{
  "hidden_size": 384,
  "experts_per_token": 2,
  "hidden_act": "swiglu",
  "moe_layers": [0, 1, 2, 3, 4, 5, 6, 7, 8, 9],
  "router_score": "sigmoid",
  "routed_scale": 1.0,
  "balance_loss": 0.000774,
  "norm_eps": 1e-06,
  "tie_word_embeddings": "early",
  "learning_rate": 0.0141,
  "batch_tokens": 65536
}
Below are experts of layer 4 (counted from 0) of a mixture-of-experts language model. Rows are named router (the router's row for the expert), gate (a neuron's input weights, with its number), up (a neuron's input weights, with its number) and show model dimensions 128-255. Each number is 500 + 50 x the weight over its row's rms, rounded and kept within 0 to 999. Numbers have three digits each.
Before each expert's rows: a language model's description of what the expert responds to; "gets" lists some tokens that make up at least twice as much of what it gets as of all text. This comes from a sample of Wikipedia text that the model never trained on. Tokens count by the router's weight.

# expert 23
Description: Verbs and object pronouns in plot summaries about people's actions, such as smashes, knocks, invites, him, her, to.
gets: " to", "ing", " him", " her", "es", " his"
router:503481514576500547456486516500462503459466571457529494497597472453501524488473469536542549525432478576540427487498514487489533502521547543460477393498523526426448369499505527540481515503464471560453508523560460431457597528548475504505541467465461513458460464487508444561454433492458550545520523543541474576472515411500566409498533530380527505570513489451405557469428458445524516423506
gate0:523518522499576583532495478438532500478507521441457460565517382587535501482409453405519513539561496531501549495509519445515534524524509586519458480438490527561472482532445516370578516599513526442496400483545518492454482545503532478468428459482470580437470461639490447424535442599527524526393541461441502511492510526493499518488573547503505559544528471537580509475566478590521521547526
up0:453459594538398466421456523560540553515593553550526478430580498460404507442566543597492577520424628613471558499465545517523616494489465489451561445491496503453474496434436507445480460501528567529486563493534509506539486451543463541439467558538516505456526499478461502534450412460521555523464499471491455495500423565510409501520502468488491539427462512517545512490426516444603538424486
gate1:525515454463547455521437463450564423406570476532573549480532508467461486499460494516422479485454549501556472528574560495521385625462483463552511505497530550465537512519476571526500497459449488451535451530558432466488490585403537531430488453522456529471517472564512427520436455480430485494496514535551504491506411400502487475528507378469450569520528525513477460544467459529535528445450
up1:503426440498534430575494523497504442567623411512521494565516531518571480527558443415491453446500542491553533420540547446573471505458515507488530458457527511547481492581401519527487539403505457489455492462582576511472497491465473504516486526437471455477446469532543500439505534437562450457512417512556550535537531430556444525555471474425471455538445528601529522521509497536584533474474
gate2:430465484471481465400452472540450491549469497540485507503470512526576510510503492586609460560479479536553368550511553523455450413469474490454465439545490446457446465449512463435490476576488479509593373464492496530410429501506600472478541594465456480395553435484443424491527394555480481423568547522440513494588486429490530555441594566416475508426502446461494546581515481500518562516469
up2:434533460500441410404520428519487529566596503522513477496489492460461539553392420473498423579402481465603371474457400556493447444496434506492463492503562450499540414505442506531539434533567529562603538529472542464427459531526542475499425454519429521485498466547489517429464467472500507449598599530476400454559507466553439524482555497404481495445509542397491486472474558545552450513404
gate3:520429495527400535489490559582486499474495500519543449474501511510480530582501576576474520502531419445523532533502470498532441518495558526484485479524545556472471533516471539436474460527578520514445602442526567501465511491480517555473528520560460490545551553559500434479519452530487536484459577541520438428442606390432496554556461535582534525446484540459536552457446496485464455402484
up3:504510485500638473540401450480395495401516429468475493604517564563470471461496459612436537530487575486487578392484434501485465481529495511467520590500504489488464494544467533502542531496434541519481514485497448469594560416475522557527549364485532429540419533453532477477511587536509530536495486489493534607527457553522505423472469471551517584526527456552489502463425454503473510523478
gate4:528490607601504427449540541457514488444514425575477491467501514460505479543466467519455523549448547514581440481465532538552454467509432445566492495588503500437491508596472509483564461446536488541449542473507455570535510420459420455508489510461420446602421460465417408522474504411493475450483484466467503510542502457549454473488502541483502485490469550445444544536448551541489499493537
up4:558458506411491480535454484518514497426508564494555463448478489406418505483554525479518579507512484432435582507515475487528424441487572557439412440524519466527542480435562546592455535558516578448551555544444475399393570595578506491502542551505484548483547424521640546549489529447531468422573545481486463542540464520468507469484500452494540463524595529508507505374537487414546556552492

# expert 6
Description: Possessive 's, his, her, its and nouns like father, wife, daughter, film, single in biographies and film or music articles.
gets: "'s", " his", " her", " their", " a", " he"
router:607473525444518530473399452522482429532469529505525531432539480501504594590494469536549498455541509452462483497469459574420491540451409513477478442547508447378473514450482481521393428506528544572511426457547456464500547582470434553493511495443507499548413459515557534510587397474509486497521441501508509539528483367493427446479559547445585364600422509540537524428498497505522457459554
gate0:557541446598525453441487495356472490430571478599508581466428511493439581521474453528483490504592496514572530568499481341462469464467506470555531478423469454430399576407488594552406453501538539569464493535513498560526497435607483574438471569440532592475503507485538488459510526399452487523408435514451463593456513358533459460523483509518506455542483497499399554566454478494447501556448
up0:478593449476504501506417424445422407485515499537441533515486437504490534551417449579502437418473557552533523536436461532491435540479433409463652562555568510474533553521611494620590529515520548547510554436514508535607491620531424496506516467527517394502414532471526459433569484528535513467468416538578538447499463594518660455425437576517558544465492512457546556473440443504407469492531
gate1:550544524476500577510381385496478544520582571465534534453523448533473504484444491537436536527599520548459524492446427498444554479411461443631524548526567580417474502475566458465434520491632556504516610493483505478457435586557507515521484426500493489559499518478525499406502501543538571496395519509544494496484543492454463482532625507511451457514570533550469576492467543497535404459480
up1:476399582574525488425575492565479480531606527482424423541518551541486456579528499580603558554437554445445481491522532503532539550414538367467499524481429486562518448547411506593505586566516447484538522505455530578520531572514540452484499458547524498533590449491479520493414475514580483499506477529443563477493535428450513552433541495430476478450570496397510458572541455546460415496623
gate2:565481427492487543525512456461472511539482514479491429394482548540438554533460542504563470545428494488453534447450530487550432531565475544575466446545489486528489608446508517468452541591474540591511526549544489485486491448554571482510411463429551579573542528530526492513552496495544565577476490440460466498499495411453413571530495435513601498419506561558493506503461495492510502507513
up2:474564471497412446576482394445497421507488526463497468517484532558486452492432375528499451430526515524508490506513496537492533487425524509525525536540462455479476489546473507508511485415481487489450545491472554490357464519556494543446502478525463408464478524516450483516457570444486430448516551477512519432487529571497516452521483468563503525519524559473625413496543501504580411544423
gate3:513565586485470409426557494446620512524496546485499479492491460485513602508505392480453474530538526509551495456499508494600537477472482611583476487560515464478472481498434465442439418525648419436537416574522555532424495578576413549505435493485499469543540490485533487421518485537446501525566503478480472471472540519457479494450490534496490485516543514438470504604415430420537562580477
up3:506573498503469486499400440488438538484518589513482531462473547542524523614512514547553570530485481546442514479497561491511523516511540423393431455485440573500519490484586456459501467491492494444460402515486493469495568476544557574512538471660582437415510579590428515510504460506517493524465506458475507517480610505542522589434517413457491531481570501517516534547530485585471506426469
gate4:521451529503545428397448493471599460530464528524564503470476644449528458587460503377509477494487507488426508526481471444526483479529460417503397473486521557575531477501535494520504454496635454597418485523494480445563587540509523531439407442541434651494519476478485487489533599536503459461545572448555417431477445477531468411496539507460520561530578434506504578505502472511546449625434
up4:490548431457495520499484423523562557524497446587528510390464515477550529522403486536520464590472494503520548451424465440495385555530407467473478443485476514476448464508522512454461479470417509471560574469523501504496529439499490542435536478587492543499457474434484467596364437510529525440457484484478462464460451422452472400490495531398473507483496528495529477547515429495639430561455

# expert 13
Description: Closing parentheses and quotation marks after titles or names, plus pronouns and relatives such as it, he, which, this.
gets: ")", "\"", " he", " it", " that", " which"
router:537455529481543462494445479537502462524513536469533591449466448534490465444402546433513435549489445499594481558459512594452489461520468457442395494562466536481495466615519486534483468543465449518507458484567412520550477541472527548466496512438487422531362543542503497582486483592586553487547505517535424451538409469460507556504512523527571526553447537510375575479539512467445544432520
gate0:459567513554488498431513464530442415562490475554587543517446515565538591465484521525536567546528573450538443510462347483471552446572520520520555489531457481514545510529483454485528563513540536546519483531590453496531434484555531510455502448439560610622536518376472541485516424575487396541567607462541533478436528527427465588564464404488380535582505512511509435457524499532392525445528
up0:491624492552566526514549562526393512450478521510515585486562547381449481568498540471506466475539654448509424521573385458455645491552429497541492495534493469514542541508517490369481595479539484448534432589466448453588420473540502506550468459424511534537524479527436500539501532532510445497576397450469521531559503470378564463559444602566525467448537506494578560531490512544444447437526
gate1:546512595434549510528523519487520473335548596488508491544477608544471510463478597495521564435511528549471576600407504506519480445493528468514493348467423515426537537456485467555486444531551512552520491471494406458403504463484507458390428500447479543472462446508470513436500474580521488502523461490510589517467544512465450494490479473507564438462581519502479518553455573539516525335389
up1:541565515546592501394564524482443506445476542496537474492540557468538491447492502560523432497599502466397506388580543382495436469550487419394482520510497562528423558491532562493435602494571570472482570546554469458483530509412491564426562518475439562531473529521541554520459520645504458508558477539491483504502471553391511565438456470451473499479530589518488490528431592527436495538485
gate2:496370391600524490474465480500447407474492504447494428467497535424494539565524485509483558524487492451609521522496487561599449453473464483530423447438479476493481445572503448401542478593435488591550469424553569419502491519496550408480534462518490541517493443453408452448519514483525565471507509514514492526532565413493632482592499567474516433597388465449390468541457406462517526497516
up2:511474551529544486494389482501493538468541573580441486483580470526500649593494462504538462588479415495492522516489523549474456527513518563442515534470443474476487513502456468395469498549468467519545584455494443500458461527482500444477434520505530501414470518521475434562508428384393586555487552436552535470453520482526470463493577466531580528537532538514459477439484499548467396595523
gate3:540468547452561367481544446560496479513462492444550530573467472588531465466471478513558511494519498532438536519490541424428494501629522498416524523459537460484501519481554467544445546475451488493439357465475519533564570442505478509492482513501514506466479633565512407529501448390392545605538337451417504531415523495531438495549555532508517521480512351454512488482534576464480462486514
up3:472512555486441467466526537466526576501503494439456601549490462475518361510473505492499513529484529516523450491489527482488569488614527473521545458489564436516477489546535423452526516436494413498455450485571527451490521495592519577475527559503453426456498512525450579571427505481431529482509538537466510535513514479419436521421443545462532512490497464369466541471553535493394523438464
gate4:416545478467405472564451517443437583558509591476479354439526558454468492566521529469590601633492568524435492406524551515486458501589544487362533510561548471527433449505495536468544449494542468513420543525521535507543552529472399520485422517483473525554563527490502558557582476524521446463495572568533496589483531500498521486594539471516512604552596522522509442399456494482473450490460
up4:458478546483570514539456506600503443518502467491648574479537567567587458463543551478545569533536467521580520440529480448603486471497549485584468545429490545519594506492543472580504526474607542424518456477501482458435441542512498481437395494459452527419480501525546468452461503464483476496496541505437454456436496482464495473397496540580483458539498459435524629539597440520495488505488

# expert 14
Description: Periods ending sentences or paragraphs, plus but, while, However; also decimal points in percentages and list-item dashes.
gets: ".", ".\n\n", " but", ".\n", ").", ";"
router:507466549582511484482407482516515524525495449434513641514538593486609545560504469506514509557543451531546459510401539548375441426379449513526385427499526524464478506479483584551430493450510492500493499522530596395498571501439493527440489547455508504451435549522418427478487447449514462603454446464443476571475407507506524472502520470471539389521516447552463498554532514508482495464552
gate0:457489528534546515458459464476516460589562528423429606515488535387443443470529543499458411580501518543457441425444533493420587546503493503436424485584422510501474536559423558450535479566495504464459551577495497494524524535499515567464472541463545561559499535587562420496574448508533464466416514466474595533528414551495499445471553556409493478539526411472537602534509444498528487557508
up0:500419502449399490496578473498488527460444513513451525527485617461621497525501576455487524483512473487549561575414459538573504473404449524515478466609491398441593497562501498438406486501509612513511522532543571454551429455469482506413514531505483578529483508498471452527575445551409489515461457543534427557536439515537540518536450413506394425606509433430429545548511553438548569478615
gate1:472570434554535495431494447471546537433482542480408498478465537419505448506462580455566492445481576503451496523478471483486497525537426452529464497504479493487420510529478459520512573529516506444574479445514564466428593496565467478502473505518422348472443544487497530554401506504496493571552497462398515569474451473591484536490574471563401481507563464536450514575457482535503494578494
up1:531499562426430486488455591535468499498486452535524496490498554582476476488551497538517574534462417554546494438451500468493548512569478502544497539517573492532647552549532535556562497487494534563446549620409482532555540452446553460487526524459606633537461448534493502509489497472575587467485537459588432501545562518458489475480473449370449453507510507465546438476494522510564544447538
gate2:490545595569472562523392450484492506490558480428502503558550537469570534526456456485517432560510558406492452516553509553440472539537468531530468549494630535462560432540534610484580528547532518540617491491378502552352542414594570524568499485593525516454502419527526541545505526504431475561461542439581473560571473520604529476407467487526470447515411467459515532538475404571493381443419
up2:466535523546462468612445497496533547562465481468513506473472479421527560466498417476579539512480453486506506500479525467491457555515487481614522559524555518492587547555512486518606488546404505469550510474502565448443519458510566488557585472535553379492376507504462465512608541438502500617482592504546433528503473490530435470470540465515473429568426502555515568541506411607548444467554
gate3:514532510512523469489438460496457485488535499508514557490513645473548573550542405418484517501628505503609571497503418500535541533576533475475478500490476396449498457522543549531534486526567428502526593516503514557522458527386557549533533474450485483415499470478511428548484490498491565418491587378529478462518435501553495503545517484392399540492430490513462495570513544525539440545453
up3:490413429493513536546492512554573426452576519447509427541501439571430541457528564521515510512476492567388507409511483475515548475447428497480476502503563580552479524511419548477521568576491556423508403508594396378526639578580584454486506543553507543556452564579463459530470468398425564503531395652535492473499392443405530495452526577472582587419499542552490441407429476442486449574435
gate4:438468517551362476493549549500494655446519525600507405412490539398469489496584496556493614529514573644509491397497560527503456540444551529471405451477562449485490481467477480429453544508552424459464532527547508504597575597485469547520579518542452502501504482524539468632573441549527481514445582514501524609547446480515431482580545516561467617458505527417554593537538453516502474455516
up4:398484560539439506461546557566534606410510470559411521500474535474497456510578502623478562525523555500491462450436560497532435491473487521488357410569502515470535510505401478476443504537470533522485467538475625578555514587512472532543585562522495462461565459545535457510467521528520439466458555594512471483522426495462441483586543544571458601497492447486575580633496524448494474528432

# expert 0
Description: Column headers and field labels in election, sports and taxonomy tables and lists, such as Votes, Date, Order, Preceded; also verbs like held, made.
gets: " was", " |", "\n", "d", " by", ":"
router:442460590529438477471466475385393439575444435495469525492559505570484525452472531500568455498543435448545496504511493516435450421527518568571449448511516554471561548449473476613493574501552496554413421495603470444445561574457463535510482546427513531527429455487552434508510426472484525512626544551387404524504472507514417470580443439527597492430492535520456480497500535478502557531467
gate0:493552549504467499506467397471552485482532342492487501449537452473452515509531387437518476531521516545537527472519517553526429540429448534495525494421459535441530384541579516590464530538491418539461494534567441557468486630556609486509527565487509564491491483553433438491505519428460463534482559480486462549594490516513592471564534524453461448455527565546563523458467455546488571545533
up0:470543564533534486502425508588503491459441482408492495506570555435481573578555445549482598476549368542507473492396550499555445583510531565467443414438562525495531476502506559608522521484519522511490466445562435479513453661533526432421500496541530524477627451527452531443560438401493527533529444567441516435484509533384390408555433546478496505509544521417501450412502417522508493506425
gate1:535422535579512540556458520462431464407537553563527593495506527481450443512484507485461554441523645571504427490539457503531593576547469534461454470421439491564502554549481471475476537508464465472446403565494428434536457473557592494528569640539486481419581479539506556448462444490508488535484471470403454553435498447478498534462505415542568547559540475566455408507504437524558504537434
up1:566477562447486524565566508452558486565563514435487456442465536425444541580443571568534585500444506492476589563516561454428514457437458552437463513450554455490566531522543595513551485496513439455522553557526432480440511547503526531441606452514468603565481522566524395486560497551393510480493418517502443468417564552452602445469363596469484495468520490537510501412448488506502600509591
gate2:575464507544523505539502573516486539534432424454494534472500588504519477450533446485555481497482456496444481512495453508518513467432472441519543542452490547329486457552456462491527482460524523500427469450473539379517493557515576637442537548503570599551552563508475510528515485414438517497552560492453512518502476539487503486517502484434623530490512492562442479378571491402558499508496
up2:495579547488497485503509526436412532527459450559602541474595564531512554487473407495499547594544433537528531590494523425575408493514449509538511567504437601459475482489533414552426442487586542508460444529518500472530462539530406580504487487564517539499557529552569432410497513450461507566490669471484482532517490584381556602486512447492438517522533485559435501405530496463470484490578
gate3:524366466573512535545456390441420542539533507480404552499487547521446457432467491497495475539480450440524432394513449444429608473439464481552457549410424580531487461559559475592499573526580453544514520570584517445501448589594561508547537571607423438573503484480483463490558420533453524468484451450533442503546448590461504508562477545459442521486509530485405386532450501573538507535494
up3:639319459548428507581522518456471539576556535537472532530440543513456529508465515548505493478515497455482409436462553392397545489465519495490513439421511582526491547490473508539514545452501547494529629523515459531567502572526480549436445533603409452529478546456425486550537544551435477508550468532498502518493443605423568504543496466493340502438406517471495485511446470590520522485537
gate4:343612490578557482464483476461499551533458586454553586547515483576600444494486560493495422551575500488496535441507512622449524488474514517485541522552481551472437524507549476508544550506558534492497490510559554482422536513511445466512552556521593539479487505475434484467577526528595540535520547463491541462528556549516544487499503433529476521497459499380410558463535532608507507333459
up4:455508437550523495428508527486522610564495611489535439428491615524549482520472502495491605526495507492411495435567427583463459364458481400561534604571503580502525444477478451533539513535580558545545531501440374427476508551502513548474471517523460492498461546489549562442499510443531503444488585501496488491437490451496597597494474434474515461490516459411558474446514527532507441537461

# expert 18
Description: Year openings 19/20 and day numbers in dates, such as in 2012, 7 October 1911, (1888 – 1949), in tables and biographies.
gets: "20", "19", "1", "18", "2", "3"
router:517486487468492512446441400442513472510478479531436525527591375477596521473511525559581535532499488475494497527425484541556518518481470531467452534493532492465515457459479525487508586517560457537508546457497478403480542503529547544527504458423468452504448473462440506534521485563503467458546450584520475539589524444605484430491520534520592487509451468528506521477567561473439545446502
gate0:521605479409469463507490516415524525453476611454512467408547457525509433522467521499478448492571408547545475579482524515566455524532584478516571422579477426486610543439563484559530504553606498567467485464466482505448470486508570609436411489512512460537575545568471565513473468548535549484423462412561448503447580408510471449493558435447497435480511572488458484436498482522496537507526
up0:536499369511463561534462465497530519494505562445473528488511454548471440453467509514499540464517491469467502464560450435468473531520524437518576503589560429504537435390487561481590473501593515432519468443518564565510453493472501511506498492612489566477512456437539476550439561434545570467542495433529492477530499492531553495561531516468475416459541481411549521489540552476490466520491
gate1:435439524531515468476468422540435559502429533569471511506585541466486466479516550521503488511554501411537457589486518491546446527452427527460450513554483429492562463519496523475456503558561507507600459591502502533420475474508460470481522427586422557571476424449559509470473463488553506558507513542498434484457461483454459466603562601426535403504488484455532498479555502573457483562456
up1:510444525438527483511400463502446555539503548481478460486524466528472475534529450468549558467553507410478505538496558497545521476493463495451493530470456537504487431522539525427438529474613514457506479509424450563490455507505513418466529502484424520494594380524537535602576473472539576608499499549545522478534522430526467504489596519526533427517501455486568517439507443570502470541499
gate2:392465472459549489516510428533512413482490522533577541531493405535404504543449503519497505436432439513501446595451488496523525471504531475613568522553494481534490462490547553508409508451546458603521499452491448475489462523562512534511495518497489499483494523559473506434577521556519490402449445485444543503440692477451517550434469501553512473578601569529480406494506527507523500481510
up2:465531513542446462437469467501504528418535529587460430463510533427434422606518513523498588548526395457516483407565544489435569512511515558533564458482442502482466476530474474435426452459484529472513517537462444557557475503503488474483534501459542421511581525594422510551521517396520556407501446427446510523494415455488452514499587551512505519588505423492531467432471434559474565585546
gate3:624452494507568454471460489537494417470517448513465497523522437551580461505413399454545505490518503511468450585490489503523426514502515497593516574467486459524530537452528603446560608490541440538520393425468470465589499491425603500568511619456515525597406441479617542513548579449544507472447476520595491584514442437545510499397499563562627523422433518523451530467542484472520568525437
up3:464484443577527574450501480425447518521452527461440510427515478537588524510423442473467544524549487519516457505581504460545523514583550630599468584529453490508479412432484496492588490460497487483560544506462496545504513427456530547513458602466507456526433575582493498514546540548536463432498481530406431543530556590565503537481549514424539471497484574427462494466534449535576503553436
gate4:545453577558485470553457509505531474510516500427443455435434554561447436517412490428510500544422405528458538496585481400522464517527517520447570484549536505484540471511496526451539515497521486519552473511487502566525456492568604595506512540431486467430505497453501516429417495473409464630541516476479416540482462531477547471371511496509436481451470495531463493517487563551490411537567
up4:470516486480523457516494572596424516464466503535522459451583552457519520465548490523521466509479484529563467587432481526487454536484458474548412455496448487511494509477437476508495586446515592420454418502491551506487527489440507450481523496473481481474543567552427594616519352473521476468553523515519501488481555514458421463611507486495526468546500528500401498543441590559518536395536

# expert 5
Description: Pipe separators between cells in tables of fight records, election results and sports stats, plus semicolons and words like League, Cup, match.
gets: " |", ";", " —;", " /", " League", " –"
router:473499558553435480511421476513440444522483456556459492499598600497466497433496515484507565472538402478522439544477525533490495484532508451498461451578519521534516380498503500531514570403566463525469516475528479509563542559502510457515534544478498509542429471547519522518472457589552477538531489537466408539540411431515467469446547469454546478527476585516452606472551552443472505523586
gate17:454575571600463498531409507534441516573522414524392408494520520449586487516513403575475420484445492528462562544528509418490433541499463532543495455503503508468521499478491449640489482515430497542571509583522523509449535516542568453466531516438534482514460530521523440596512474504536484475485434495496529511577534505464401460571413439525526418508675539501469470472562597467482474505507
up17:537506464501521478526443552445446445528411490465444427495551532500515516573526523471427425564492524435414458542465453550515501541516446437468529469557552494567559501502460503468464514522536485464553521471518521388517483455447529521604479570414403500532593519486502410593519607558520459500497480539537453527545575528540552488486468483532367548547559509413458491520540638495446485605515
gate18:505490465516451521483556490478456450529406533442518458364545450508558512512462561489499531540474509489480545517552454533462536569422516490548539524496507531415544547540477478433513536556495419518569556604541601534508534519474393515541453487478585492486592541410503530484409483511466564463456666508387453522486372526537559439571579414553540540518455553444431478553497499520516452461585
up18:569443538485557399424481531563512583471511495534544613510449518501480466458491444512500405449531462436479510482464587529546417526605566496463496552488564483436514503551602528497486513513528548536460433386448547446449461385469573509491486424500398464464405500556504501519534506496519536433453466509658551509495533452520401508472521548437508489517463474614558447511537495480449451534499
gate19:538547468552511438510451561530572442500526450558521566500439579535485501451482542588458487424513530460511568451616479488517473458529489521494516584493620501475475550537438479491503457572446468602534568466548494478542570586482470577520529421451543447513535566530589485487503470483485415417426512456423501514509462504400461514619470510495523564588455421479497583565421476440453511413468
up19:468402511465541500441523501376468573474496529462542409401512514548518495558596489517548438497480476527488474456435512502521517553430473500491487506447470534419520446516604492485462564498566518532480508514458469530569482346455414526477544560545419622468546538531427522490599614507561571529566445543518488536466437567446481503481500522396496416426527505525502438444524572514512460491503
gate20:496508498478490473474541523611550536501406471614476529506491521492571486432487534592481481439528456505476521455498530519456572621518496501458446529525499464516614511448508477470474526502494554419442524509597460461517457495530475506443508581495510502577494480540529604446550448547470519565589462518473557493530467463579502546581539450589610448440459485490450522413450470509512513435601
up20:555496455384543562503514435486464537449453466451579498556478494590596525479535519529459501527499450483567463542434525453475485517466455450520461420447537489409550540603510555519425444420547527544500505465440515543460512541497463466523475582499581589503577452429451508533474486579471533482507562462550535549576456564442479511452543530527587578497538421459458472524498513440500542546477
gate21:407503565614512491527598548575483608519448544532530533523552575564380449536427458565453487524525476564526438558527456483485554460506541374507492500489544498368521581528425515528485479529472464537459422557532420463513495501529465517508502494516583565527559446538482574508545489451446530494375627522530546531493489556508476490536607464568502507423526555493489529522466515501451417479496
up21:592518471486564499464508539511509569529477488483520480442461469480592443537521621471436544406428564491541573500488525537439441501432442470614464542472484538526532578474436401472501528482507610424569609410538499433456509426479483496454536494391422482521458448431470515483517517459529457628567461519494523478538567502542548407541484380478571614519451420445483562493601496541514489455562

# expert 22
Description: Single capital letters or abbreviations starting names and codes, such as K of Kam, UKIP, ROU, RTL, W of Wembley.
gets: " W", "S", "M", "R", "C", "B"
router:522454524607542442491494450534526384611466430492517629538558525483494515549465479518523532480528471508587575546421467492515441555428492559502440499468541456390554451513381561493531531571556469628491515535492452421451571509543526537585484546457385509564451440577512477572490540487557466468564479448445528531510465536551511440557479473396531484561500573566448503481535539531540440463505
gate0:540430440560486471543457504449467408545404476535492543412476573499395462454465487578537571444505522445573535450446574575448611500537534451496579566452587496461504456531477518435435518470508406492418557402563448398529443560550468477464498511526443496505544520461425515465448507507412475529577539433504447411556439542525461532501464480459481474544474558503507571495443522520496449576544
up0:574583542576498402527474549522550515461469563553583496510443542440465449488465517476408502542525540482550467453474520520428497580514390579423423464517466519445549488514470500437466483572513421442454535466550587497404573499575397499512509515493496490532506553504472550522500464498484512489518538537435417468536532512451454449533468549494487573488460534533476519454477523511449528586500
gate1:492402513505525500514558501443500507405507496510367500543482541457499477501511555452434491470538441422544482524413525478405436539458531425530565533550472583491573549519396490526544560482572519477537455446484503584481503472516446531495495474501432507645559596574459489501500544516443520554480515522538519519500524515532574543433462500469442536576442441433554442471544542459372492557470
up1:501474513502513448459464448476419491509545495478492494532425457455456483462507468522502540518497383467513391482514490460434468542486559475456475514565527524396472528582538465464563463479565502496492600584514511482438432468512459508377473439487464459508504569515469502425490495506469522531500519529494443485411508434564559473538504498517408456508461572384447583490481467515423537523471
gate2:489548469597486514477514485448535445466487451423467538481511421446556529594456480520497408484451517555501575474479514447517529510485395492523496479550563458442507545572510478481532522495471373455554507509568433507489542528538516489550494545476446574496552401523525445507530338441499479466513528558495483559482496499527548463488507524545481458625429481552529440485514572558456491333516
up2:473461599545467534529574503495546369483467488452575580534561480490583527519505432532530551530505487535577562440475495369480443604497481490511476507545471480493453482468565494489566439516480456498452509527570509505534540546579561464487539516514475546498522425492541554520503433480422503487533456504521470463520507481537528536504439502546419468581464478464556510447458463507461461463582
gate3:617473445402489537513486558472568487490472495525491460515477414444472432517492499530488432476546472472504427440438589556439542488459436546440455510480459425506546473480515467566595507516507465441424494499512587476495493474568574539408474510426443405523481459542448504603487506474483370534552545511548473565621564580551589444531631489517549456508487489550501516538539519491518521519506
up3:425547511485512479506476590520490424414575562462524450561492428572571576526567586559509444538497441564431468526429465536496530528482427531474460453478511520455529445481470489436522443575445517483440486589517505421402458575577551516421542545552432504403542488454516390542524447540466437466513557481478486502522569509494550493491451605545459451467504516575518492553436490562561578588482
gate4:538577477562520622481485468470500552385503465466505483422503471497499467490557510544495537496569504445600437540488453474492532400515543397456547408530496511598463441452526496493528528513498491577478394441546508466420579503571574517587484542534525554367524447467586456541448440500450507480554422586529528482485420424499543517494531547471492476570599462521645515474498488438495533542526
up4:467448516434518443507492496449500426536544536490426621520471453611461478460499482478384511511493446516428471542564531547491521518486549534541513458383458535545568542524441517524539541525528546587509553509558528422436440479474466535498485546408516403534414440500482532620568548473511426470486522488535496540489533474529463574423472511520484505381450550514484497501508531536520487511487

# expert 2
Description: Colons introducing titles or slogans, opening quotation marks and dashes before quoted names, plus table cell separators, such as slogan: "Building".
gets: ":", " \"", " |", " –", " of", " -"
router:510501489545480538485460537552473424578497433481532507507493495521517430465455368507544524559542563460539560594533550432464558486465506483464530493517472448432463518487458582564501556515494457524568566460567512467540567513454525551479514466370476474529470491570441534515508514528517481499478416433553489513488435533520479429485547567445501523530496421482502526572448475454412471428550
gate0:483510583572462484469589551475497539485358558550419532544520542563464470486404559596540510433507547577566461406466534518532473491537488343550485541545478633482532457458599522462551521552479585550469508488577478491588417499485533521492461512558480402432554512486472585549502536549487496506546396552566457544560459533501536471519502470470397405462473552437514577549496534547554423491567
up0:497450448497509469485468490428544473538541457474490424477492530459576569514525580494444492395470482474410492532502450503519506515449515530488472336528505409490429481509508543574468466490452452451566562543433508420478475605472443469523410503453497546541541467536446474516529544448476512418439544608520518499534512538394478477437528432416618491513485524425417484448475521499466456500420
gate1:525473527499557514526520463492375462533433530421483510486508454451524519529460551499566493462456432410528431509444437429538498625412416453476563477522454465552522439519539516552503503521549442503399499326448475443471450531491517545522538375516539512526592499452423510585482522544512419485518513454569461589511498502524534483462473516485538552480588472507484571507503473573455498454509
up1:493551432478594494559507506512450431487445446499582488454520456385404574520525612466447492442452460460450388509490443570446590541502459513468490403456403443440457506595548393517545444578413538486477493454541421442551464505421544549475533468494483570585476460548491521536468552512474493504436495524440482504460541505551574534479494581476418546537611444462427580548442433520456375502553
gate2:534456424490452481493582492422460499530485339428514492486549498440557556411378490526429491488520572502418534546567443551446518546530488566536445497501463510530530679514419566446502516546517447522474495503492572516556490481525431532448478525469510552487500430572552478476511486413403512522538512487503512442512437510505503561391588511565477540503480610548488491586569397461460519470485
up2:556522572486524497558463606567513487513528515471501524538431520595427405480580443523463506583478439489561402479444563403569440561523450505512544482434517430431516487569436492528517559554529519566488460457510461542514528429577414455458561402516415580573540473548583514450562522474515529521404541471535509475478490548479513517531496538428493430550487470490528532488539603472546537559546
gate3:502565477481476487558498463530431424557505527422505477476433544468505510512517486460587519509473542514528478485504513412467534583504622512565529436435442465615457557538496536548462554555473431470576513456498425481488490428583471550569491469484379539522467432578492517453485520414472483450510427441573474536416607447521483473453476475360478552389494540476576403525484354539514498529496
up3:498519498616510518579517514573506454519539486397471499486435552450424469489488426494566528515443457524511603470576511393496444503452489525601606466460475531489485475532501512574515465497502421510561507475419464471370484424551474526535539519525470460507553456504546521424534548478516524518566470472504444454511502437537494404466484466475499482438483614393516480516490402440451545448510
gate4:504439500390569538498364566499422555540445490424583577369446495400542514505460529481545422459519565540530430483553431536493510492445455460500528416519542510498631547491454581490568550517483653509433539491436570439546520545455562355459503574424455566476442478512523546519457453499415525516508544514539513615529429453591496513425473444463505565524516580526502602547532549544495510505520
up4:545490505425478509519498488529584481594532566473403441495552483499570486480497514482533481486506462387587529460449525544517412451536457409535419457503474547467535537508526461443544463468517523474535472482454517427498378548453526471524431546467443491467491555505539497568527485532532535483535456415459518607497418483466590381505563484430467538446547565442583451473603534425513539618554